Experts of a small language model.
Size: width 768, 166M parameters.
Experts: 2 picks a token, a softmax router.
Below are experts of layer 10 (counted from 0) of a mixture-of-experts language model. Rows are named router (the router's row for the expert), gate (a neuron's input weights, with its number), up (a neuron's input weights, with its number) and show model dimensions 576-671. Each number is 128 + 32 x the weight over its row's rms, rounded and kept within 0 to 255. Numbers have three digits each.
After each expert's rows: a language model's description of what the expert responds to. This comes from a sample of Wikipedia text that the model never trained on.

# expert 1
router:142111102149137170144143155165135139138150103109121088091143184138167108111156179111174141092192135094149140079139116054146115079122056117152151145159078107066178115126116115150136138093146073152157077153120116084153155165101111216160123125139137130126203173091109106150155097147156178112
gate0:125085153166137146114096172150115165133092098139144175129102049110134139109121136176098160107114084111144103150153082118100143115132097100099150174109181094152083157124127090208206129098121128153140117148119127137158103166100128185112131158184155139088137121093129107132141120146131047122
up0:127112103150136074181144153139172125139144181088162115119135121119213129128057161156104122153183154169084110145120126137164106111132135126130105126150193095125126046166084161156092063092088163149072129109160119135089182089173128110109101180091137154095103216142106149123192115159110127106
gate1:109058074171159104120104151134107098112169142108136155130157117134057070128132121102156142135185103066123114151123094142106141116160160110136209168127142079085099189167126136118205155182143091064104095134175129105078138180144147122129140137146139174096067176171098110133167064098141140135
up1:130111142188092108113106113088110193194102146115158130129131142076152082114141119088117140142168122132148140094175138127156143072143124184172161140133173129088104136112181137134208115132159130144166107097147107060138166090131093135133135140139186126112140165120141114163087097126113150154
gate2:168092104134170096177124118084147139168099156128105071148159124063213080128116108090111118209159136171167145093115103097165096156135128126161131139155078151079165136150152098160119099057133104168148094062132149120102103158149216176152097150150129156145084088127108114110077140111164120148
up2:152087100079116157170127135099072132125146138157176104107143127177121140163125138174150088124099203140103111173085185195163130113139117128147111088117107142150081131087107121122130074132124143125119104157140150098114120104146115180137129109075109127169117158212109162123145162080143107122
gate3:136088155139166064098126158143161092168113086106098141095149138099127126163161108117078125101128147104124054128044116096145168141155162118095147162139199129122127101100139133154077192127095099142159139123151133117192175149113114206074145141111138103120101110187122135105149105123150114132
up3:095179096141107119123133072132116137100134190156108121054133141127116139096137146039104159067148152182140143139170097113128125140155122135123137131177131104159089167077162108167123166128127159121108168140155127086124154133117118116132131132122138101137077094130169134197108109085108150187
gate4:125114163120164130184118153160083156101191092111134091175108113113104138109120128161156139170177169135140103152125143053158115156057094145148126239136140125154167152157108170138139138161143104068187128119139156135131122120144054170142106140161117148089148089148124165154100091111087130097
up4:114086090137116135102182125064175191135121101179139066169085103119102130169143069118147156166145115144101133041106095193137090178124172133071114123139091118128129131124161048135158151140159184122145121140131175161111138161161123106104150056189125212099060107063110083150110143173112101061
What it handles: Consonant-initial word pieces. Early pieces of split words starting with c or p sounds, such as oc in democracy, disc, rec, sur, sych.

# expert 9
router:116143228148119165169114094098141083143115162156097203163092142083141091136116038124097127169087114122141127120180132132116179173125082120096150097112165161087115128141122138097185176158090129146105187135110141112173139115075093059063179109121125088138107133110118162134160172112102085205
gate0:114068138199108184155118134132099152148097176110033114138116145097069157114154098090140076092092130138122134105159148107134121132124195174156110095129130136099115103090069089092192127114079184139110118073089190087141154101108094077210154124142078083147130114133209128106143117119103119162
up0:109127176107152118156108171137128125116123125128171138195107157136165135131148122120099112191134141102130146164067072121138066171134119066081130155109111133158063116166146127148073139159131154134119117132226076061160099162127077127081142125182153136117116123121132157120196122153077134211
gate1:097104208130123156151184151122121175166067109130152156092156149098172129092164128170123142129137121100108097085148118133110177152120165160142097200215086152120131181079144194147144166142184117094115129161115153117142112092094125172073107173125118104134130120178133154130109128199097125178
up1:158144152104128149202095134061111141141100130140115122102096088138096094102117094149144125239125130068114094130101114143143123172136097164105114080201103126168160093169107127173100122122100111139153140143147129173077148192132079165153137095151158179119076111023103113083078159189077136139
gate2:121060092133120130141094080139120082085143111150079079112134133100095024045157151123122113187127121075127129164101176133120182134140125180108147086180129118142118119149149167131104113180166138145121139177117093131156189182121099129106128124161155089084141164132144098103130116067132151135
up2:175190109138087046156107075149098183093120135094131137116205116083171168127111109123129114148165136167115108164136103151159165108089153108103140125136183132143161123132122136106120129109131130111118112106129122095149184058135172087140141117110080177106127150165130081102084125137133097143
gate3:159104120122154082124080156104097100140088192190137206169100097163100127152193083075072173108109124158116118113084106094104120067114144191114129103122148101093088169055101205110164098156138088141104114152108164084071114107166114058134066086222156149090059062123137091149104148146133107158
up3:079132126154162127112128161150042116182098135076078171105075132118119107116102146102088172172157149151132141119074153139089143104150102116151145131090125158141203133147125143158089149150144177107107192155143153148133112123141116175108170089207173153102160139105202111137108160093126123074
gate4:091122159163105160155160146095133122135141104169151188123070139127090138107140118180137137128082144114130120100148112104141098103113069161119159135166117183097124131123069155099075152097141208143119193137081112178138081146102137108107140092116169120097081160072119134080112088127122115115
up4:065140145099098096124090134142130124177054126086153143107153107121092128119113177159148114051119121188157092186083154217164140161101168139161123114089150110118129107137117110146123090149145105082136134112114147147081122099151105162122118117152134133180135169095066178211117160164135124104
What it handles: Proper name endings. Final pieces of place, club and person names before commas or pipes, such as York, Carolina, Constanța, Albuquerque, Toronto.

# expert 5
router:134167116156129166096119140123102146138106158104134095113109117135122125074087137109145183110139102111134153120160106135135127131172212128186119096118134165133085152154099144116177090122109128160147172081128123115041099117122200156164125093087170121119170063135114092149138066103150114084
gate0:110085130157113150131143107187124122158138155124104125181082147099105142131069128117130116160083162098049119148107188194150156122109121102164151139101090071105087137078024101127084163142062170115095102063129169129066099198065141162135125133086143145101099151131192092135107164144149142087
up0:130101095126097143074125087103064156183144155104090210118118128118078095167153081118094114123047122131214102150118174159164143104123069174113024097140102173131151113097095120113158136140117082163125111126126176099102081153170106143058083078120115131161113125080116127180094136122070076114
gate1:088197146115138152150142157093132159155108134119176080130124125148134147149085155146157057068141069125133113099111078110135105097150065168101141170222122099160117141126117106164135124132100065174070174150139141120160108113146172153142162147095110134134130153179099108142062130110144102109
up1:169092090077150133193127170071110113114128120090156133165106104091078114114141122061182173170093160122164128123114202138133095168123174132126161080154175103151090109079115150128166082122133140133128139143105071068106130195054127130147101118181103145130152078160139172106117104118183092101
gate2:181130098149134120112095110160138160144114102117142086141117091127120112141141187129145154162129140068152122113108117138122119098132144093107147114143126138175142193117074179158143177167158122124124084104165109132170115150165163132164115151117159131169182133152176078185088072119144087160
up2:145140158053107163137110158167134126084151107088100157167164116148106109052155086110087123139169099157147112095098145090188144164142163136096110080114124118101154097157133134087168146150145104183121146151124110165151093148121115132130125137146080121130131149124144125123115141129132119135
gate3:133118168107119121147163129148140112109070151106093107124171095038090138106158140141147146130101127167193169101116135087168109141194114091166110080091170157130147152160164168077132085138205149147095168101136090106146126158124133138155118130142153100075061143058114135162095156074143116089
up3:106154149177147115162171137164176055145115158095043130139113150144112180109134091114154153132203178111139115205114142146147097143113126096099159081119124073138136143103154131122178114114111144137132114140146181163123114146105118099163139127108098086117062084119110101152080091130120097115
gate4:103128099116165105186094110073097118181105144076102091165061070126155097084166123124108070121098096133131183172087106125148163159053119134084110192158145153139118166106105092104133155140128151141064139131098031134133082119112128107097112150125101088151100126172095144086085106126158167118
up4:176147184147058119136145149083098118085159113137100131074103136184113142100113141128113145125132105110116205170131154079153138094082193105199129131098173168159112105161109125140140087095127127081078134150103126095157120140187187127156160136120126144149160096160168124147104161159096155112
What it handles: Verbs and prepositions. Function words and verb endings linking clauses in narrative prose, such as was, is, to, in, with, and endings like -ed or -ing.

# expert 0
router:153105124118150119113073092141114155170161101167171074176130142154107177144046163116107100104132143113145117131103158148187108116154106142172082161159136133133116174123148176126115119157133067136121067108157137108126114111108088137176125238164123113125099123147139102105104193135134163141
gate0:103098195187073092134134160147116154096056128123128140118115109084115151135069091101164100138121137149134080092129105127082109177150156152168103112110163089112130106075124187110135189152152141143123192133120104137125150108073062124099152143139114184106106150102121155138126083121081138127
up0:169097082149153125179123075136119153100191098142095124127103146059166194138136114143129124109181112189094165057163169158115091140113136101145094111108092105119184179175141112149097151114156122131084116094142164094075112192142120120135165099180160106145176094165108153085177128079161085110
gate1:109110144125145122102134173100118112122186095160109149141166136124178116156108132100125142148068138098140146146107174132179149128095130090113167189132152058075218123130119206132112106106141169167121160077120189094115082131044078174094043111166130166120156145162137151120163155108144109104
up1:180168141150150152121092109159145064158177107059189088098148114162192134064117109127088156145116110171165172115100066161135154172102118152131183178171159135141131130119113104165136099199189057115165091142126162121150101099081147195102090092127113098128137094126121177098116120162163147089
gate2:088130134130107052108141119053122152123120125138107082123162100148138038107059141124111123149121138135124096096104152182114114128187159118119159126112140159131126121110142220224126117125134118091089112127126062129129116146088152161186107125146094125096124140142112135151144183109146182097
up2:136154139132163198188106118129130096147120153147149110125175077114157087084124171077120118161129092111133079172082118094156169000112131186153137103117110100118116166171102148124081103110161107089119147168119169089070128173069145155164147121144144166125135123180073117160141111129153146153
gate3:161121128112106137114157104089162079099191062123141109115090078091136116094133141162083217097166112138150149169138141101072143061112107054142090128164148157157177080167108145138158154104144117107105091190091163091130076133088181154116087116125171087126108147068159086126133095126119077123
up3:133122129102144072216174152148154060167123097108118132169138117108155101102124135081143087176108060063136126103086121083133141073115082102126073181126162140092151087125108193154096140102124102121147117118157082071120119132076165105172088095155194141173198145104077104095088142130140172156
gate4:138112164120192145103130112098106152133133119163150099143119132119121157139154138098169118157162048118176119180109111172129133147100143060176149145081110074135111154144126155108171142142152115159112185106183154136080142071083147007114145174099121203130081106133129168099104114140128082063
up4:134135103113119127143136100105090080152122177161136178093092182146148135157155165090147186092080092186108191207114113148114128192166130125135141190102088128115115110106224150152132139145115121146095160181136161136125163083131168133152104158124179120118090162116108155143157132177129133103
What it handles: Person role nouns. Nouns and suffixes naming people by role or relation, such as members, player, President, coach, -ist, -er, -ants.

# expert 12
router:129156112198094081171113133140143139071170164150119135104094167164103136128129093103092130147128119122103129106133176169111193130104121132131099139158144163131156172137099114080117097118058142139131179097240177135168130112118094096087160147136115103129092064142156097080163122162155076151
gate0:079051075184134178099141141137133060121121138112089181161093181148138135041145116137175161132131078146075196111082122147038139200193102134103138117083095202122139105089087075102143097184090078132165142077090108124141076120172139123122096122079087142127123123159148166137135118093121152094
up0:154094122121057090121145173131182106148115140114091103124167070093163158187129111139099139092111130142123116114168134125159096105139094100106085134114194142133119079117117200119140181107108150148191167090091120148193101126127109096126116119202125123105106115149136135214192155118164096108
gate1:112158136199116141094147128116081114153124141082104110156153165115142156157139125141153092075162109099078113142093170124160156153083148105106112121177116163155139075144103136118143092115143072119185122162145142075138073136080116122110165127154102097080127094098105165176106127140132130116
up1:101157086120107140137061113103139091116125117137166131169191115076116139135080122101097177182117140139087126154101119118159130075126199148121077171163082112164131131174156091101136126142124092124157137090121212100141136139094132129189167104130110173051100123107131140160138106171132130096
gate2:108129106106174140142125130118121128108070146130114114118156073150140137098124110107150184101085156113112160130144112130140125102118163128106131149130180134157115106129115187161087117141159132139162141128057138125112103125127136086142105145143158109121060124112108103162113031118086184147
up2:116050121148091090129077124142143116112154143139120141150122149123153167189137158091151089099134100069072100125172103127158158126150152113119151108072118126171126107201080057138151146134109153136096151100124185167109138092124104094136092137169114095123153145111183185142076153158144180092
gate3:135108100203113072094117153135137151068154132193152154122163186098126112148126077139155092093094144126113171132107111146153104117141125119097090147165090176084141182143119109105146148122102120165081147143127142108146076125175130125108124119154173164157152124148106114150114170093129154109
up3:047119147139162157110097161092122151136118130144130132099126183123131157117189070085134149167117159150082096091102166097092121133124093131126155154096168088100100171113164104108175135128156182200097112141149093107123146120150115120130128118113148125147140110099182129113161117122090171164
gate4:189171164135084119180148083086127157090093133130095143155119161134189155156146146139126158085175157101122130142130105125086112133136196104143154135106130180097112061139092100100176150118161128151133144114156150073102147167083116153153112137117120160160124093086126129156116197126136086108
up4:126126038148178111179131180124121094123173113113104178132123101156130064071138111183116093122178145097168128086104176161131141105165081074113162182085110052134126182132136100160116096187165032142127175123153113185133126138115114133104141141143141121122106113102126130174095119117124125122
What it handles: Commas and list separators. Commas, and, semicolons and parentheses separating names, dates and places in lists, e.g. June 6, 1991 or St. Louis, Missouri.

# expert 2
router:145119227142085098066081119133122126084124116128139139128124139125092093140177092128131135129083148182076088142086165170157123123130202158109094127146094097136140100055125191169101123149194108079093120127108144151138144113118178139136112083154148132133090098148136091088124039146062111136
gate0:139170164081092138149219172140100150144106138138130115143123172182144114100107097151139157110110078119160158210061193095109148113139149120184138135175173154119110171147108135152126113097137075123084146143166147107114127127200091113135089135106119149132093134132138146181143133105135089105
up0:112181183156146097094102139142127137151138103110095093156146142081112086175135159127138141180116199169103133143160180104086150095127156135123053106120101136145169131103146140113117104146129163133175187181129120095090142093149168159096138115089107172106127151152245153140143121183074139079
gate1:134162157168119139216090098123194112069125111165123138161123128162148146110156102134164162115120130122095127122131173136156089120054089161138141140113158129179077181124110073076154120086086144112150060102122095063146133126096116138162126081105132162091080198173125123077129174180145122164
up1:147120131138124128152120146093049134114094114151147192145123107119082131134120100094129144132148128115179106110098175131085158114144205169079144128167109102086133130161126123163092135144154085136121080128098126125108131088106143073113078160121114163132064113160126167110138159078116201095
gate2:117127113170146099100123197100136099128139124164152135161091118122110170140141079075132130148082084134125115072139077137105075121116200111134183122108124121073133125115099121098113130089110146141123139110160122107119136141201154144152124161170090145121127185080111135089152117126162122142
up2:143189116132145104152106157100078099163142069129141142083142107152103135113172141151098135120158154132142012096063104133129154123156153116123173121048140151140180097170130119094055155113119111135102122143146151148109180148146082063120182096197186139095082152103098113123143174143104117144
gate3:161198171164058163181193128192110158115152124120152142128160170094118085108120098215217132133128113171147155143113131165115081086084137166214089144139120127105136099150160138150084120170113131145104118095143116143183174153082190146118061110207067113177111187085079133135131090061144165130
up3:108154130123166125099094110069148096133112109128122086132155131169131130125175112084133128137112131084136130134162096108096120120152151053113194057118140102092135106109109109145139117141134119067135127185104108178093117109146079102075205124135129146122151075150122091099141186140139095131
gate4:128086105137095180129093073133122072123109129104145172114110116128123139193124158131109124136195043120166089133131095107131167067102139086174109157175127107219152091116050102113147139162147077065104089091205085157117142133163097090135135106125139093163125209151131135124115165142144142101
up4:098117129059039159181118118088142122078097151097149141185151111075088076112092128157138152104187122139154134109169069172067112142123142065098139194161111082189188083098116104162158163216108128151163056085130158143122153101170110050150083116140126123166104130159167161131148110068075152089
What it handles: Table and list punctuation. Structural tokens in tables, infoboxes and lists: pipe separators, line breaks, leading hyphens, colons after field names like Prize money.

# expert 6
router:141115105103143142154071114147133094175145095157131082083116105140120117139110128205145170185137197124105150222191150104138088144128090137146119118201175123171108162121079158151131165099132171107096092136089088129102141127144120107047167111058092148109129192157144132107030151069073139058
gate0:145131184154168126100168184122090090172076075099176117151114126187165184102084145124117183133122128095081151151067154161174080102126154114135073070181149160118101086114120131141148105104163101079178103135189071124139096160124224175145105135089092125106099074172071172084142166156128134093
up0:144090096116095097144112149071130072140073063154072137078129121112134157107145139113165092084161135104112127083103105135133132108156092160144154123159165075162160108159154037213091128139212124139121128094144151184143102163129092130118107134162142156142150130051119111153116107082123109154
gate1:141140109135127165182155073113146118109129146134123137159097140113119113150153121144119223127165172101194149100129089108065085059160087131146154129150121105166141155113153157108161134170106092131095143150093150081125128175104146132172126129107137106137112086174090099148126185136078124088
up1:090141105119099088112103128149108186136123143182175121131153086145151119130121064088097111089199151108144146111122080108143086205089227161085184161153141139144163122130177140170170158155096124136153141114133082103158173126094094123130114112159105171176068113122122108053100101128166083187
gate2:222120102157136065110105154151130093068134105162089128058114146113203094119132087124103147064135184164074226155170140106159089148119122129128159151132098122145091132144156077143132132129088176161062159114112096145090106163089143128102158149142124149069134022133098201116101178128144108095
up2:155155157105085148123114139081171151140107198159079153152138172174110134150135146105104145184129096111126098091116117102151170120110116131151107138122138147155141105100127156142068013182079100104111200111192156123132166079176060112130097165161141129115160176163149145133088092113138130104
gate3:054094131089111059120066117112083099159107150203091100130110180181108120127045103146123100096154143143147189085159133123094100095109138047104167107139168099122146152143157110081074192108093115158144145153115093115125133116090103172113183129098110135130128179122181163096155119091130112153
up3:139147156079110104173157094162077083170123079109133177088162138102175124113124146137154190104138138150122164100132047081156143155101129129134119149140158122079093142049176115164126132109143175133117133140105094141162144206091144196091121157128123131177129105163098102142139047152081150184
gate4:135085133136172106083161175120150179123127186142205179173166124166111120150059115070134166129142127129126173164113158147160137091161128126148117145160134122125146160135163136104145108076199096144122093159079092123116164120141145115112101142096164137102130121188091117170084116202111145114
up4:082195106087159147156094076130073113123128098086150187100159129166171108117138127083188132171160096183176151174154146135145142101121099139141167141138119124171133131108175130101157109196137140166110208176148149157114065098133063065099079193125124203123129163131148139101150114092104139158
What it handles: Sports and career nouns. Content nouns and articles in sports and career narratives, like a before field goal, football, goal, loan, career, season terms.

# expert 3
router:141128098116117104090134114092142097105082174110154184140140185126131108142086159164169148146097123116147121136124072131116115125103169136130155173100115118178156106164138174179057074137152135112112131121098156164124173104135085166156152167086095166152105087146138126148081206119148113047
gate0:137138175111143151168135125110164118132121134121024095117103110161116119065169129137114093197132090092130127194046137126140145093136109151154163121143151117078169172060112111171096138109111167127104126194131058078108169151084159176124183162098126148089147142149121130094087173153219122174
up0:109110105095110098122113158120076108126129126129157189083111121159111141156104144117100140045114165109152124095232104135141163123111101178128092085105107118098154158172140180113117092142188083082166110126119146149160132127114159120083094158132097133167095096118141158140208059174176122155
gate1:118127115127136136204132148155088084164137099059148133148138164157125113120130154157130139096078150084070182055167087095125155120180178178073142088134108152111134121152119148091088076215118055057145209142155146151078144124107141143156130113137164139123152145137137104129091107075067116121
up1:100091139106074157090139140127131167145124137087107144129099118128132083173199151068078101127146142097141105147088116099207144117133157069135155177111184147113180082198161144120089179113064094143145151149093077118121088149085138137144128140136154081158140162133161195109127095112141090094
gate2:198131106116158139160078173111137150050125164116124166109152159106141125170142160181173122093148120142204187181138083136177141091096110122128093137153166163095117089125155126168146087123113141110097140084151140118116070137101149166146102139115084109150183071127064053130071113095157138148
up2:137109096204111142137100120169137156175120166077141105163114095119123088150158142156133123175069158138116163114149139113125060087127089143096124102174131085162153108126159139155115157138146094138090142154098175110113082121186164146233155103135128159169143223129135102157122144174031151111
gate3:091097128113140102164162130094133193135119135153129187077100165125153061162118129103151135143103108115105144157094126126114119101155101128141179122122140127152090171170161113163086110149129132130107168125132149118048166114121147164209124152119164199132170130118137158075114088151141167140
up3:077114159134149112108091077041154116152134081141117167084119141127134086125212132117174172153139124098159131133111170095130123133150098100131178190114183127124156129110096125134120180106130174156164116135095166132072152128088120208115113110125149137199120112090123154099118116110144065236
gate4:133046133121138123151197105121120121136086156126099144093178175134106110100094151182144130067108161123117109112148101106141109102154201115126157087119058159066228146125150128151110081125135147138161139097137108156149222134112137170134123109118156113114117107128174095123124128110133117114
up4:106093141071132124179128152173153100088151103109160119118107192148087158150108154120155129105132076122120112134152126059176111061130167137145146134161138149138183191091146118116057097107089105109134149138125127143127100119148100192105102141059147158065142172174103129116098061138148102154
What it handles: Table punctuation and numbers. Spaces, brackets, dashes and periods in tables, scores, dates and statistics, such as (4 E), 25–23, and spaces before years.

# expert 4
router:123136132166024097166123169142122115154149135135092127107129156140174107159148127104128101077135135157160106126086197097094081168139190144134147151138147119166115117132154139091122114151188132099106111177140136149145148112159133135173134154165155119168127191128154149099138127123158129218
gate0:128163094144139138186151188136134092092096114089153168107125166145110123082156106106145104115157082124106155106154115118142106155147188106080193115105148118092145084180117116061111121126105132119160142165213132080129182114134161110132114120097127055120184118113113168105113171113097091122
up0:189144074108126186104120164128102138135125107114140180096120121088132122060126079129142137181114145182191139115120127116162149147134095145148133178136137094154139134050176105056150098098177162108127152170105108124163111130119124120156148101119119121164137181116110085121121087122133140102
gate1:147070113107092130169100141052167173103094193078101135196168116134125118120173094156131132118106152149118142109132110143114171121087086047105112066233059151130048119110102089070132092120150121140113135057136218117115124117076151071136155108180108170131227135090063139140126118135152176110
up1:117124145149126125148186157121118136170078111113069134136123063084109095162114118128140135135121163140134138105116120184168162087124090117087102143160117150169102106115205117129132161130155144132117105166095136159149072119125141152129119149149148092153101130131106143097208129141176177108
gate2:106102126094139091156123093124166100171106119110107133144123169164106113118130129169116134179186134049161112155160145067068098181121177095125134140133158125111110092114149160150128128127129112096089122081149136122119113166168101130149108096122188132132141101112133137097136087137170141123
up2:135156111109181130134091087126134123130114182099102109099141225169180051130146117141149107124080057108141169145137143151194109055124072142150171056133139115152138080143135074162185094121063151091110136159146073133129099070132149110098108121174175121111134114104176101094121082086124122146
gate3:094087114109114141174120116182138101117070122100165126152082123113094107124135157102154138185089151114130139140122178080120123069158119138116179182143128157149153147130222111102132138079138102106082196129122156121130123125107142118136143119204136127159128058095170049187223110148142130110
up3:112069142129103091153133155108106132182121098183093104111145068111110086158106108137113147097112118094129088176191093148117098130117074153169216168107174150155120136117126127108158156130157135186182118194092116089105098118109121077155173162101081160152133160139187148153127103128098138135
gate4:113125165089113175152112197116131110136134189088145134102140151106130144109091129115129160173146145143144103055130074151074072128096118131097142064152157180147090117085132128184134118122173076111102174173146152082138149152171127155093134096145128170120097097161124151113110106045123173197
up4:053120135145092133102091121185110123087133188138098134118123164102158120126097086140115102069137180174121083138130126106082143093155164145167126084168137137140169110086185099105093149093071158141125143154165101100092119170118164171109120128149127123106156102133134116116068124166130179131
What it handles: Articles and pronouns. Determiners and subject pronouns starting noun phrases or clauses, mostly the, a, The, his, he, often after of or in.

# expert 14
router:092161130131188140123163166098107153127136117057132103162175096117109145129140172110128149096116128117156112087102078084128112083123126089138137133139095167207163100139168119096109131095116177135137131078066126073184093178154147096162088134121140111125167175130104193154083117073164156092
gate0:127109132069127165126118158118112121175077140191107131110225145132149106127084109089142144129072099059120089107124137119131109169145108107136078082169127137114109156066124081126133119098119157163153088110207109136114098135172191058121183104127128131182144115148038163102108102140127137117
up0:061088130110082133122148114122071144164110113117128175146149161091082094181122125111135095163093177092149091117141093111189136099163173117115130175094114123095164082104113170132177067126153101142126143124112133095126198124112145071118145156128062161147098105121131173125093110126154196109
gate1:127107090099136108072140118104168172137137079143135180092084206132100152110129148170139100128159113120144133096166148170093113128146157071241136148115113165156101076099099142127078135091185178149094168096098115069152104107072092144104172137165191116084131094174103164110124148104109147130
up1:112111060105118135133166154135081110053150078051102201103152136107140161154073126140110146095157117178169094101132156148140139148133105131051068161145130138099137100142083095123179095089150112091157174189130164140117133137100156132132118140125126150133140106150130084097103125109077137118
gate2:120075033174138088157094099126159052123149196129092177156147162113112118128104185125079092108122115072177174156147100148237099137073145040125076132135086119118136111144103073101153138060131108122130091089154137104086174181118155133168114116104167178139104180121164064149136123181130109216
up2:083096156180124099159080072119138131142164141151108161147185193154101164145115115163124155134075168127072144129149166161111142094160177091115158163156166092124113142068154194081102011100111168101160112143177136117158066116172123083142156124146092115111112182119144147144167134102148176117
gate3:110142152145122140099121170137102124139139095038136131135127139089123119140078139141168129167148144170129093101120175154116100168192208021166161101164161060169092113087101079074107115164154125164148136079192104146125173170069179110180108191112141127113154043118144167176120106097188136152
up3:142151042132133156159088135149114164097063123117142068142070174080124164140109124070125149143125161142147085127145127126169185105136105134091133150135154110117192140132166122185120132119131133079176142122133169126103067110061122122077118071126063109092106146128148144079109120129090100149
gate4:122144131144081103121100115117072147071099149160140130165143098149142077137065155148127116138140121035160125111149151091149111167123078129107166118207138091155148154127118055135138130116112139138153162081120129170110140145229086130121083090190087147095160164086127162157175121175082071116
up4:111160160111130167112096122126116161146147137138149092182084135110126087149040148129128125139137095108138115076143125135178058104151126151098126177156183063147078145089154121161168120134157086150158131138162100104151150099158099096139074133076069127168158087137121150170114055141154141139
What it handles: Word-initial fragments. Early pieces of longer words split by the tokenizer, such as d in delivered, inv in invasion, il in affiliation.

# expert 7
router:179110108108075101130127093148127153133122100188070162090114105139140142185158150085120157162147125089167104140129150154122156165156081128143114150120090064060105078145154148133146110151092178118146104118136071113115150104149134097146113079199097180164106132120149137182133181145135151158
gate0:146119148135110138137145118090148134139113125033093114142054143101164149156124126115122166163123133110127132072133169076129060160141151108111077105160134111118085149112150090078122104109143123118107085179148102187137104145135123128093130115117129075153150153133135133225146125154130170108
up0:157109119100125095094112087128160197127045078085121152218092181110143200121145114098117141119136085138124085098095163130085115226103159172115023143123146109113112146139121138166149117184103168163124160109170067125146174135149133123104129121132126130119155141128060159135089214138160138112
gate1:131111123108112130148089168164118096148150174127099109128140186095082109171137119111174112098140122070127122074068098151119154187176128108183134111092089208119081104088119084098110134147194167165113176082069074144132123148146101140100094136096238171127108165160102091132124143092079089133
up1:108064129152155130139115105122106085056065102137124166140134087104113105207072133182167133160096095179169146118127185124114156108129181109148173117136057125179130114186158161159123117109059199146127143140113103122091139150109168144087072133093080095108116097095204126138132107146110110074
gate2:153151149143094179128107133161132135093128144158092160080100153140086082053236117104133067132109089202162124084116098140163120091106163114167112099049161151062093118085147148111104161131144181100175194131095114106120128154125189017130089114144199128142129114123139099109121125134152194102
up2:083174139144115049137101157155148159131139166153096089115145091100125095091166154136137118118146099149115147134165110102122151093089077181113138089141137057138123076092090146131144200155082093162117169084088120123151131144151201165167133097177115055114131131073093088132089154140125163118
gate3:149131154138173145106114134122161083155124148105144111102108093103130136147120167101123159102087125091116110116220099106132163165109121129124171105142209100154122164136138140120123122076149033147104101144141110104151129111089077116148102129108204132060192125101139103151135097104109142135
up3:090148122075119164151153130107141173146116102149151141135093119084147125113182120190138167087147134180112131100108124091123153100095108133135149141169078129181169198161139098108101122130174119121122126081140149142102166166155118092090080122142100130090121114134158191141173117125120207124
gate4:198140165153137117121131095168104152134095118094099177120126182119152059150178182122112132121119161046164165142141100136125134133084125105119113069104114122178119128120147147165087119114196137154120157157128197100139077135118157119139128173146106096093198159140099138158118128141154158154
up4:204139124141112098138111106133158109108142222117119153125088024139097134123165144175146111181152130172144111083132085171123094145114236108073111096157106132135084080072111101148128216133115093127139101127177120115174118111129147086165149111020076124130166091148122132117128152133116113137
What it handles: Abstract noun heads. Nouns and noun suffixes after the or a, often followed by of, such as film, album, government, production, development, -ity.

# expert 15
router:137122138147179096144160154165028143146135133138169162172133143146130146122147049188101080193138104165099127094158053111092170146097148113112104093139140101137150123075114085157137171084149157148086147167120141155157124141132133121067154163101075124063207092105165142072170149161097119076
gate0:171069072113124140201137104140104129060210131107133160103127157159130138145096147183122130174167115105121165157148106091139093093167100118067083155117088127116085173113104176132119134176141121134059091130130147209117089112101144133092174160121133147070133161061120100128100125169106122106
up0:093221163096083081161158140114175179106110052178095187089129179152122092143211097146127127087107176091134166136188126151158154098117111151207102144144146143163066146131123160108162099165142103144095142093119134092147166165044115169146120148131146161108108099104124153149160169108161083096
gate1:169108149169149130148101123124139107065128125106155101098157144107087170130132063178128124133114172145093108133173128061132106165123129122150104164066143088094120142115118096187133077167168133143128158153134166106095106123125136110152080095051098088118145162087083149181113144130168129100
up1:132101177133159099120071112179137091145142156149117053073169120162113169070096156149069148099138147148111138142104085133151163136109124152156061136132192183120107125076135110121111069137194119137111149163112178139110145115172165125149149099104102146141071123158093108104135177167119083179
gate2:152161129131123110141157131181087101060096105097086146134167112173093138147087047115085106118106158134096110165152082104112114211093095151116161108149113126102139094179146107181149144083091103126137108123116168082094112132103117165070158134082090145100044116100144185081107129142144138089
up2:074101136112168132111157101107236138150120082203161071111083072158163134080178140127171134110142076129143133110110115109147131089102140121128151107147159131137094140108170106065091183091137156154090068099124137148133119156161147067172123068150148125165098135111154191107132135119114185122
gate3:113100204149104175136105156164133128135118130114127154093122155128104142068112131126104076134121117197141151175176124144143127127134124126125084122119153139098119089095175140143086118135201130185123127177163078108166115178108125192094077129148120131132068156135105095043107139099166098100
up3:118106126155093137134164111116146151122087104088109149137140175118173135147183095128174081054161125089133096173099114142108185157088149138149100053106191092143185084168092083158127192096129162122138159095120143155106085131181174060127134103114132121205141106135167156165111129094126135139
gate4:116129148092092123113072106179059062126062179111106091123113099132125152134143159115177116160141126120159189026103099156149187118090138085109111102140194115163017134147103077137152168106071155168089108169130122122121115172178085138114120122142119171161093109076192133117170085132113105087
up4:122185137092113128126113118132122153084102126110168118105107117134111100172117103174134140140167145149145110099151097201136134141152123094089170100040133181080096173173165058120114078155131150109091101112136145172171116127129171147124087106199106132110137116146157076112115149133120111099
What it handles: Foreign name beginnings. Capital letters and early pieces of foreign, often Slavic or Central European, personal names in sports lists, such as Kh, Sch, Svajda.